Experts of a small language model.
Training: a variant of Adam for the experts, 384M tokens, 5857 steps.
Below are experts of layer 5 (counted from 0) of a mixture-of-experts language model. Rows are named router (the router's row for the expert), gate (a neuron's input weights, with its number), up (a neuron's input weights, with its number) and show model dimensions 192-255. Each number is 128 + 24 x the weight over its row's rms, rounded and kept within 0 to 255.
Before each expert's rows: a language model's description of what the expert responds to. This comes from a sample of Wikipedia text that the model never trained on.

# expert 16
Description: Wiki heading markers like == and ===, paragraph breaks before titles, the word in, and passive verbs like made, used.
router [122 114 153  81  79 159 106 102 131 176 135 117 114  94 137 113 118 116 135 149 104 107 146 124 106 125 126 183 102 156 128 116  79 107 182 113 129 113 145 130 178 131 136 115  97 137  68 108 132 114 123 103  96 112 111  95 110 152 118 114 140 124 148 157]
gate0 [111 144 143 116 119 129  71 131 132 107 115  71 104 141 122 132 169 105 132 127 127 148 122 194 113  90 133 102 114 101  96 136 140 106 148 148 122 116  92 118 116 114 125 152  92 124 145  68 121 116 136 109 128 150 127 155 133 136  67 144 126 122 121 100]
up0 [ 97 138 128 162 117 100 117 128 119  79 176 128 128 121 180 138 122 101  99 163 131 163 124 121 144  94 152 120 132 121 134 155 131 138 119 138 116 130 149 102  81 114 132 165 166 123 162 171 159 140 117 110 109 129 140 128 146 107 109 141  85 146 136 126]

# expert 28
Description: Common nouns for institutions, systems and roles after "the", such as school, government, team, station, system, minister.
router [ 80 123 145 113 127 158 109 101  94 153  92 103 110 100 124 145 128  90 117 154 112 120 137 109 128 174 119 147 138 140 123  99  72 100 144  79 128 134 170 125 143 144 198 115  88 121 137 117 165 119 134 116 129 133  71 133 156 137 108 133 116 157 138 120]
gate0 [124 115 111 147 141 142 144 116 108 131  84 114 140 127 108 126 138 146 172 134 125  84 149 103 129 123 162 124 134 140 105 117 141 115 128 156 110 136 126 120 132  89 113 128 113 184 152 152 107 139 163 112 148 124 111 123 133  98 125 104 151 154 106 127]
up0 [130 123 124 119 120 129 100 132 138 143 133 162 119 129 148 137 150  85  98 100 142 154  69 147 133 121 105 129 156 137 158 111 120 137 117 115 164  84  90 133 143 161 157 135 112 127 104 122 141 145 105 115 134 132 144 107  93 160 106 187 145 122 135 107]

# expert 6
Description: Single capital letters M, L, P, K, G, J, V starting a proper name or heading, often after a line break, comma or hyphen, like Masurian, Pakistan.
router [130 152 110 142  62 121 155 141 124 169  92 144 106 117 122 151 106  97 118  95  89 117 140 190  86 162 108 145 122 137 140 125 102 138 147 101 116 139 149 120 119 139 143 141 124 136 113  77 160 153 123 138 164 138 112 108 129 150 105 138 134 153 150 113]
gate0 [ 78 118  97 132 158 152 163  90 132 145 139  89 139 111 160  87 120 147 138 102 157 126 139 167 114 160 139 166 128 126 134 106 113 138 130 122  71 134 141 143 110 132 118 134 117 125 147 125 135 160  78 124 141 172 150  98 190 112 121 217 142 119 157 176]
up0 [146 152 148 120 158  88  85 125 123 131 117 179 134 108 108 136 160 117 100 153 162 137 153 109 114 115 119  92  89 159 130 136 131 115 116 156 140 119 137 110 124 129 155 102 128 139 140 142 118  96 152 155 121 129  98 153 119 119 148  83 117 157 106 112]

# expert 19
Description: Capital or lowercase B starting words like Background or Botanico, plus quantity words such as two, one, all, some, more.
router [ 93 107 110 100 108 144 115 110 154 146 115 117  77 124 128 156 138  70 111 145  95 121 149 154 141 131 114 125 121 155 111 114  86 129 170  91  95 141 135 124 137 152 161 133 141 172 137 107 152 128 143  68  90 150 133 111  86 154  92 120 121 156 166 106]
gate0 [111 140  89  80 127 141  91 160 100 147 100 145 141 132 144 136 101  88 146  82 136  90 164 102 104 129 131 158 121  87 143 129 111 101 106  96 137  91 122 119 118 146 132 116  98 150 153  99 115  91 106 123  99 119 118  79 113 107 146 145 110  74 136 147]
up0 [141 115 142 178 113  92 168 140 125 114 148  93  57 124 111  77 102 142 149 140 105 146 147 134 164 144 161 123 147 141 124 108 140 128 139 115 122 148 167 152 154 128 131 107 141 160 104 136 151 142 135 124 136 105 130 131 126 164 123 147 139 123 135 110]

# expert 30
Description: Capital vowels and syllables starting words or names, like A, E, I, O, Al, Mar, Man, plus prefixes sub, un, con, per.
router [108 140 105 103  78 112 119 101 152 166  93  79 112 115 157  81 121 132 123 151 124 157 164 120  90 139 111 171 164 156 124 113  93 112 119 114  98 110 137 109 133 114 167  73  89 136 105 101 170 120 143 107 119 107 152 128 136 154 105  98  99  85 134 111]
gate0 [165 161 161 142 130 115 131 109 147 137 123  80 130 162 118 108 118 116 141 142 127 103 115 139 114  68  90 102 123 122 149  81 112 133  91 145 109 121 137 152 112 128 125 155 140 135 111 161 163 147 144 156 147 122  98 117 155 103 112 144 111 162 135 133]
up0 [164 134 144 181 125 124 112 107 133 117 114  95 165 164  69 133 111 169 125 126 121  92 153 122 142 100 119 118 137  96  94 128 113 133  87 179 157 124  96 155 107 109 133 175 137 142 158 138 123 145 155 127 115 153  95 135 137  73 128 127 115 160 133 120]

# expert 31
Description: Short syllable pieces after an initial letter inside names and words, such as Cl, Sc, Walk, Camp, Hand, idd.
router [102  89 129  88  73 131  78 131  93 181 121 102 126 101 105 160 128 100 121 148  92 132 190 121 109 120  90 148  99 111 134  68 115 116 141 101 116 157 152 139 164 144 208 108 118 112 149 135 131 118 108  86 147 121 120  95 116 173 131 124 127 135 140 145]
gate0 [180 147 134 113 112  87 112 148 120 117 104 120 123 175  85 141 147 103 126 113 102 129 116 133  86  99 132 143 122 134  88 143 144 143 131  98 138 116 126 134 119 112 166 103  95 146 137  74 147  74 132  88 155  90  95 103 131 147 164 115 163 162  75  53]
up0 [130 113 115 125 113 152 103  91 131 117 127  59 140 142 118 162 110 123 128 103 143 156 125 136 115 112 124  91 100 143 155 138 120 104 137 110 152 136 152 163 126 112 121 147 107 135 137 138 120  99 129  96 147 115 113  87 112 134 105 106  88 167 107  75]

# expert 8
Description: Opening letter pieces of words after a space (T, W, Ch, Bl, th), plus month names in birth dates and that.
router [120 109 123 139  80 133 120 117 100 163 132 101 118 123 156 130 137 105 131 133  96 137 126 158 129 142 129 132 131 104 119 140  72 124 153 118  97 136 128 125 133 143 141  77  95 158 104 120 154 161 102 114 146 136 109  95 116 155 154  98 125 137 134 122]
gate0 [ 90 140 143 103 124 111 119 131 132 123 110 152 139 117  90 115  87 139 147 114 137 144 115 180 115 119 133 132 135 116 117 131 112 129 113 138 142  78 137  97  95 114 133 115 128 162 127 142 139 137 110 180 129 164  81 130 191 116 144 119 141 102 141 114]
up0 [ 93 125 132 118 152 138 123 161 114 156 142 133 138 133 144 170 168 144 116 180 104 181 128 140 129 137 143 155 144 121 139 132 116 138 141 141 130 108 151 131 146 112  90 143  67  90 154  98 160 112  95 152  87 159 128 158  98 106 151 138  90 135  97 125]

# expert 15
Description: Word-start pieces beginning with F or f, like Flanders, fledged, Fisheries, and opening fragments of ordinary words such as enemy, qualifying, violist.
router [119 131 138 115  78 140 108  99 136 178 111 124 139  78 121 143 172 115  93 137 113 115 103 140  99 171  99 131 188 114 107  77  95 137 136 106 113 125 152 134 155 161 175 106  95 132 120 127 157 113 141  96 135 115 143  91 169 124  89 142 109 107 135 134]
gate0 [125 160 108 157 106 111  80 163  85 133 120  99 144  98 146 107 137 139 126 108  92 132 130 101 129 131 156 131 141 195 108 145 109 151 111 133 144 155 172 138 114 111 146 120 151  84 143 148 136 155 137  89 118 108 135 119 125 111 134  96 152 124 118 101]
up0 [194 123 183 125 140 139 100 166 101 154 135 132 116 105 111 148 139 150 146 118 112 158  79 146 113 156 104 119 155 181 131 162 130 126 181 101 147 105 107 128 171 172 151 124 125 128  72 132 113 123  94 134 131 153 140 135 114 151 138 133 107 131 134 128]

# expert 26
Description: Descriptive words and word endings, such as right, high, front, dense, power and -ance, -ing, plus line breaks after list items.
router [110 123 152 111 111 147 108 103 117 180 120  90  97 115 150 143 129  99 127 145 109 118 105 130  97 152  84 149 126 129 136  69  80 113 155  77 119 118 170 152 161 171 178 102 133 133 122 116 113  95 138 116 110 144  97  83 156 169 113 147 118 117 141 121]
gate0 [141  73 151 139 131 145  94 116 120 130  93 140 102 136 120 135 105  66 159  97 122 139 126 114 151 133 118 120 147  92 120  86 112 130  89 172 129 108 109 176 139 107 128 120 173 129 147 140 165 139 159 151 119 153 116 131 124  95  98 157  81 137 137 137]
up0 [131 129 168 149 120 129 106 127 135 152 136 125 105  78 155  99 121 117 111 126 126 134 135 130 166 110 148 119 109 125 139 123 122 154 163 135  87 165 132 146 179 137 124  83 136 124 134 150 124 133 101 124 132 101 125  80 118  93 126  94 153  99 155 162]

# expert 29
Description: The article the and merged preposition-article tokens (in the, of the, to the, member of the) in running prose.
router [ 87 131 119 117  94 120 141 119 107 181 108  90  93  76 131 153 155 114 115 139 124 103 152 139  96 157 124 142 125 132 143  90  74 102 185  93  74 145 184 126 164 147 130  89 129 181 114  99 131 146 159 119 130 142 124  84 132 165 121 127 130 113 180 124]
gate0 [ 79 102 126 144 110 158 134 136 113 162 132 132 132 121 182  74 107 123 157 126 122 163 117 137 128 169 159  96 149 147 150 145 142  91 143 107 146 113  88 130 168 106 115 126 114 145  92 124  99 197 148 109 131  81 130 120 120 132 102 134 125 122  95 152]
up0 [141 105 164 162 123  94 108 136 118  64 168 100 157 147  77 191 156 138 106  83 120  88 113 103 130  94 126 128 108  95 109 132 150 159  97  93 132 148 138 165 149 163 151 150 119 147 118 147  97 124 129 116 152 159 133 147 161  85 144 136 180 103 141 115]

# expert 23
Description: Vowel-led word pieces following a single capital consonant in names, like M-ate-o, Su-ite, Le, De, La, and lone capitals in acronyms.
router [122 101 113 136 116 140 104 112  89 151 125  90 112 121 119 118 129  96  99 132 135 120 132 155  75 150 111 152 137 119 154 111 103 110 140  89  74 149 149 131 195 165 179 108 159 163 127  83 153 147 127 114 125 149  82 117 120 174 152 139 103 164 157 140]
gate0 [127 112 154 110 130  83  95 130 121 135 129 104 133 134  74 120  74 109 100 119  81 153 124 171 146 132 141 104 152  99 154 137 146 184  81 131 101 107 122 114 162 122 181 108 104  93 116 130 114 117 141 154 167 147 139 121 116 146  88 102 158 136 133 115]
up0 [134 143 111  65 122 110 125 102 162 134 148 146  84 119 110 146 129  94 146  94 160 109 106 145 140 124 133 160 120 156 156  99 111 131 137 161 149 151 101 156 138  95 140 145  87 166 146 148 117 195 158 125 138 187 160 142 131 111 137 158  92  86 116 106]

# expert 13
Description: Prepositions and clause linkers after verbs or commas in narrative prose, such as by, with, as, from, under, after, when.
router [110 143 136  86  88 137 153 111  91 151 121 147 113 110 117 144 146 139 146 135  90 140 162 147 100 145 138 164 116 169 108  81  78 139 141  96  80 125 141 139 144 147 128 132 118 117 104 100 112 125 116 155 110 116  94 109  98 135 118 123  52 127 136 134]
gate0 [114 155 159  99  93 103 127 117 121  98 139 187  87 113 127 114 149 133 154 143 118 168 111 152 117 141 125 105 110 113  99 120 106 116 119 150 110  97 129 152  98  97 128 119 137 139 127 104 121 134 140 107 107 103 111 106 119 127 128 124 126 110 100 136]
up0 [126 167 107 131 131 143 130 122 118 108 109 158 139 147 143 113 167 164 143 154  86 189 152 163 104 129 142 138 125 128  70 109 100 121  98 148 122  75  89 123  88  96 107 151 137 167 169 115 115  92  67 117 103  86 130 123 124 111 124 129  96 164 118 146]

# expert 11
Description: Opening parentheses before years or dates in infoboxes, like Teams: 1 (1998), plus noun endings and nouns such as ions, years, album, family.
router [114 152 130 118 110 106 129 103 119 143 131 115 113 102  98 170 117  80 137 134 113 131 171  96 110 146  90 141 115 134 137  96  82  89 123 119 109 142 164 131 154 144 169 147 142 130 108 103 145 131 139 145 147 127 115  98 127 129 120 149 138 117 131 118]
gate0 [144 112 115 112  75 108 158 125 148 159  87 146 107  96 101 141 177 143 129 127  87 128 128 114 143 152 148 129  96 165 100 118 126 153 148 126 131 113 179 126 140 161 144 121 138 112 138 104 200 146 131 102 146 109 106 135 140 109 160 118  96 114 145 155]
up0 [108 155 112 145 153 137  87 123 104 132 171  91 155 167 155  94 109  74 111 155 185 161 146 139 122 128 108 146 159 111 139 121 126  89 133 112 135 120  89 117 141  93 134 108 127 130 128 130  82  89  99 138 107 147 163 119 139 165 104 182 132 156 138 151]

# expert 20
Description: Middle syllables and suffixes of foreign or proper names, such as Sask-at-chewan, Malay-al-am, -burg, -kov, -mann, -ington.
router [ 89 109 152  98  93 136  99 122  87 201 120 113  93 109 159 181 144 121 151 139 112 161 165 164  98 161 104 140 104 153 146 111 128 109 128  91  66 118 175 142 150 153 201  76 107 132  81 108 147 119 108 133 118 136 105 112 141 163 103 161 124 115 147 139]
gate0 [105 104 112 133 101 157  86 152  84 160 114 159 141 112 140 100 138 108 114 161 160 138 129 115 125 132 161 125 154 131 122 147 131 134 160 147 136 170 152 142 127 108 165 141 100 124 143 119 118 108 156 133 128 161 139 112 120  72 170  98 150 125 106  80]
up0 [129  82 123 140 109 130 140 131  80 150 160 133 138 143 116 113 121 152  78 169 100 139 113  91 111 125 175 142  94 134 103 126 139  75 162 135 148 114 126 157  92 150 167 127 139 134 154 130 104 104 134 126 123 130 108 123  98  99 150 150 160 125 123 144]

# expert 22
Description: Single letters and byte pieces inside foreign or accented names, such as á, é, ł, Japanese bytes, and en dashes in scores.
router [ 97 153 137 135  81 131 159 109 144 178 133 115 126  89  92 126 126  81  88 150 123 155 127 102  69 159  93 114 156 121 100 100 124 120 132  97 114 148 123 136 193 182 186 132 119 135 126 135 122 117 152 130 126 113  86 130 132 173 134 133 133 122 147 104]
gate0 [159 126 131 140 121 118 105 129  99  66 122 142 110 132 101  76 105 136 118 139 119 128 141 142  91  86 104 185 114 126 128 139 134 140 108 131 202  86 133  99 111 112 144 107 119 133 172 165 134 132 108 125 121 141 122 123 150 150 168 120  89 178 122 103]
up0 [138 125  82 144 134 147 171 161 159  99 118  86 139 165  94 146 120 143 109 144 112 105 114 136 137 127 152 158 118 127 121  87 125 176  80 143 163 138 138 125 150 154  98 113 125 128 112 156 138 145 133  81 160 135 139 151 130 150  97 111 145 139  97 169]